{
  "routed_scale": 1.0,
  "init_std_router": 0.0382,
  "max_grad_norm": 2.0,
  "batch_tokens": [32768, 65536, 98304]
}
Below are experts of layer 8 (counted from 0) of a mixture-of-experts language model. Rows are named up (a neuron's input weights, with its number), down (a neuron's output weights, with its number) and show model dimensions 0-255. Each number is 128 + 32 x the weight over its row's rms, rounded and kept within 0 to 255.
Before each expert's rows: a language model's description of what the expert responds to. This comes from a sample of Wikipedia text that the model never trained on.

# expert 21
What it handles: Person first names. Start of personal names, usually first names or initial letters, such as Jim, Chris, Ben; also verbs right after a character name in plot summaries (says, sits, meets).
up0 [106 132 183 169 148 153 129 120 119 139 120 147 143 104 109 161 133 146  92 121 115 199 117 132 169 128 159 139 185 112 126  19 103 108 143 165 142 205 113  99 118 169 173 102 104  99 160 126 146  48 126 161 136 128 133  96 157 103 158 166 145 121 157  91 116  96 172  91 143 162 129 171  77 197 117 137  83 145 148 110 107 115 137 140 192 113 189 131 122 133  70 173 125 161 167 196  97 133 147 180  89 140 143  89 126 127 134 156  97 172 115 123 117 114 114 146  78 143 103 197 140 164 151 100  79 145 220 135 103 129  93 127 154 146 112 212 127 106  76 110 101 144 147 165 109  86 136 122 158 146  84 163  62 162 172 168 161 172 103  55 119 138 212 109 181 148 125 122 131 124 104 123  92 169 147 155 149 133 111 144  94 165 123 170 131 111 113 179 146 118 113 133 125 129  66  78 136 137  85 130  87 105 114 127 139 175 169 101 127 107 110  82 117 135  92 159 124 125 132  90 117 181 170 128 121  77 183 136  74 171 128 100 149  80 114 152 104 169 157 151 104 151 177 154  99 116 116 120 143 150 152  77 105 137 107 137]
down0 [134 161  72 161  63 154 114 152 172 131 115  99 206 164 117  69 128 153 115 138 183 103 168  82 140 119 152 209 194 149 124 134 101 108  95  95 159 117 124  74 155 144 148  97 127 110 133 105  77 114 133 119  48  75 115 199 143 113  99 155  45 146 142 100 122 149  74  99 101 126 140 190 114 139 143 161 110  96 117 151  83 117 140 116 158 122 138 122 131 113 118 146 132 130  95 106 123 152 130 126  91  97 170 127  97 153  95  94  56  70 145 106 210  98 151 124  83 184 147  94  77 136 131 139  95  89 174 101 108 114  92 127  43 168 168 164 123 135 154 160  83 144 108 115 101 130 115 186 128 132 134 196 109  64 116 130 170 135  92 148 138 178  86 119 115 126  83  70 106 141  97 111 117  99 101  77 147 122 107 123 139 117 139 173 130 159 131  96  86 136 100 116 111 123 169  73 126  84  91 158 158 139 156 129 133 101 138 117 123 124 174  86 131 142 138 117 100 181 111 116 176 145 147  72 101  90 163 166 105  75 129  78 126  77 111 214 108  94 129 103  67  95 139  97 108 124 169 134 111 120 105 128 105 134 103 120]

# expert 1
What it handles: Determiners before nouns. Articles, quantifiers and determiners opening a noun phrase, such as an, the, some, many, several; also "al" after "an" in analysis, analogue.
up18 [120 138 100 157 106 130 160 114 208  64 110 155 133 172 148 158 124 124 115 125 169 143 152 172 157 149 136 146  72 143  90 146 104 190 141 124 219 168  88 180 116 140 151 135 121 151 110  82 123 134 133 124 110  65 112 107 118  65  69 158 139 187 153 163 109  54 158 184 133 119 183  97 208 124 155 140 124 155 103 150 147 127 162 132 102 143 101 157 148 156 138  94 108 150 191 137 110 135 113  60 153 191 158 136  94 149 147 128 123 211 131 144 153 161 120 187  95 159 122 203 142 129 112 125 145 129 163 115  93 154 198 141 125  85 129 115 161  62 145  87  80 122 121 141  70 121  96  91 130 113  83 132 106  88 111 132 121 138 146 129 146 168  87 134  89  99 130 103 153 124 127 162 150 133 136  51 158 119 108  49 116 148 158 123 123 165 110  68 121 114 143 121 126 102 137 147 122 137 105 124 159 150 108 111 157 112 168 203  97 105 172 126 119 164 130 122 114 161 122  56 118 125 138 121 153 149 121 185 135 151 172  57 144 144 126 169 105 165 163 154  91 116 119 171 103 146 209  95 138 184 109 149  74 145 115 117]
down18 [124 164 149 123 159 121 100 173 110  72  90 109 197 172 114 163 175  97  68 130 133 108 138  99 128 153  80  89  93 179 115 100 155 141 153 140  71 137 149 141  84 133 149 195 113 129 129  90 175 113  91 162 124 151 122 107 169 132 114 150 105 120 125 113 123 135  87 134 146 103 138  66 124 135 175 164 122 149 118 169 113 159  82 116 156 164 103 120  89 131 104 147 186 156 122 156  87 133 121 158 138 113  97 135 147 110 142 136 118 255 162 136 114 111  95 140 119 112 101 158 168  44 110 178 173 155 126 169 149 152 113  77 111 163  88 179  87 139 111 150 129 156 125 101 131 156  62 147 120 146 193 122 102 116 149 133 127  88 104 179  79 110 153 148 108 139 113 118 176 150  95 156 111 142 141 127 106 150 161  56 151 126 137 128 132 110 138  94  59 174 142 177 120 131 111 131 162 113 168  83 153 125 162 139 209 177 158 156 171  94 138 102 153 103 153  91 142 139 168 115 137 152 117 130 106 149 143 144  68 137 184 112 134 114  94 146 205  81 102 112 165  81 137 128 120  70  94 131 180 101 150 102 125  53 184  85]

# expert 33
What it handles: Word-initial consonant clusters. Opening pieces of words beginning with consonant clusters, often technical or formal terms, such as Primary, Criminal, climate, crashed, Metabolism.
up1 [ 92 190 151  65 161 129 140 122 153 133 147 146 128 164  97 165 135 132 166  93 127 143 119 142 155 111 114  72 170  84 141 102 147 163 134 161 110 146 114 161 148 139  72 114 140  65 121  46 131  63 122 130 140 132 106 136 137 130 141 124  82 106 127 129 146 122 101 142 133 134 151 145 152 114 147 185 143 144  83 114 126 140 180 168  91 167 118  95  99  83 137 189 104 179 133 199 134 138 111 231  99 148  56 176  99 145  81 114 117  76  80 134 101 131 176 153 136 148 154  37 167 155 155 139 190 144 166 122 108 110  89 106 151 126 119 128 158 148 161 173 114 168 116 142  63 192 147 117 130 144 146 162 136 124 156 113 183 112 159 151 113  95 159 130 136 210 160 197 105 109 150 156 161 124 111 117 143  92 120 176 204 124 155 124 117  99 190  93  67 184 135 124 148 130 113 110 139 116 134 100 176 105 149 133 123 100 167  54  47  87 108 131 168 132 157 172  96  99 166  85 112 126 123  99  82  94 154 139 166 131 117 178 151 114 100 166 147 137 111  82  99 123 147 109 117 144 169  57 113 130 133 130 136 129 127 119]
down1 [115 160 119 106 125 103  91 121 103 158 145 123 164 133 210 140 113 157 163 110 132 114 119  66 161 102 107 116 163 222 125  73 136 138  88 142 162  76 135  91 145 136 104 173 111 176 104 177 119 106 141 101 127  96  57 132 241 185  82 140 151 147  90 132 191 130 126  78 125 157 144 121 152 124 116 212 122 195 189 110 150 135 121 128 120 133 171 139 109 119 195 137  26 135  66 121 132 156 107 120 137 178 135 146 190 141 157 178 168 172 131 150 178 151 134 135  87 158 154 134 125 153 130 145 123 109 136 114  76  84 125 109 149 134 149 157 115  87 181 141 126 104 114 131 140 163 128  94 135 159 137 142 170 122 149 230 127 112 141 161 100 137 188 212 123 149 125  93  69 136 110 120 159 133 140 149 149 125 130 180 134 175 148 111  85  71 143  93 155 106 190  83 120 113  95 129  99  88 154  84 128 118 117  88 124 125 110 152 101 126  97 197  92 150 136 134 138 159 150 102 134 139  93 144 170 146 113 127 182  97 113 135 123 129 139 102 101 168 128 117  98 127 112  90  90 133 110 102  62  94 105 157 101 138 140 134]

# expert 25
What it handles: Word-initial consonant pieces. Opening consonant pieces of lowercase common words split into parts, such as sc, b, v, rec, conc, as in recesses, vegetable, concrete.
up0 [ 91 133 122 121 135 155 193 113  40  97  88 157 153 168 134 178 118 114 124 114  58 110 132 155 147 151 149 172 125 171 146 143 152  77 149 161 148 110 218  98 135  67  98 151 175 107 126  76 103 140 103  81 166 117 160 108 174 102 117  97 103  80 159 103 120 171 115 166 136 124 118  95 160 147 137 140 140 113 155 139 139 161 168 119  67 120 107  57 151  98 156 118 122  59 169 144 195 171 136 155 128 188 108 164  89 118 154 201 146 134 132  94 144  85 132 101 109  91 106 145 132 123  54 119 164 168 120  98 166 170  82 104 115 131 134 165 120 103 147 168 100 148 117 139 115 115 152  94 140 114 121 132 184 157 124 143 137 114 185  67 187 117 107 122 120 131 137 100 119 100 170 141 135 123 114 131 143 104 143 121  80 149 207 116 163  61 156 126 107 128 132 174 229 180 147 159 167 125 152 178  75  93 180 173 160 114 139  98 162 116 124 167  73 120 136 116  82 150 106  81 127 171 111 128 125  95 164 137  90 155 157 175 140 129  86  67 105 150 144 161 167 133  76 109 114 131 172 117 109 121 128 120 146 125 166 103]
down0 [107  78 102 121 110 120 129 119 175 124  93 210 128  96 124 195  92 129 142  77 157 121 181 164 104 161 139 120 158  91 123  95 182  92 105 152 151 167 149 145 111 164 105 105 134 101 107 118 116 111 119 129 136 196 196 161 107 142  97 126 101 139 129 152 147 112 153  93 127 138 111 166 148  89 169 107 100 115 138 168 107 145 179  92  85  67  99 155  98 142  95  84 171 198  73 164 192  77 111 142 149 125 106  97 169 154 126  97  89 150  95  83 104 130 105 165  80  53 149 142 135 182  89 111 170  88  93  88  82 154 160 115 137 135 155 137 109 103 155  98 149  97 145 157 141 199 162 191 154  90 178 127  93 125 129 118 129  83  91  93 121  93 163 200 115  83  81 119 172 149 124 115 174  70 116 169 107 137 122 150 148 103 129 104 106 118  93 132  80 149 127  85 111 169 150 130 152 125  96 143 102 109 162 112 148 159 144 117 108 171 179 107 183 116  92  83 179 106 112  77 132  85 117 198 124 164 136 129 114  84 102  90 114  91 176 118 124  92 114 124  70 161 150 122 115 152 141 186 154  72 121  86  99 130 108 168]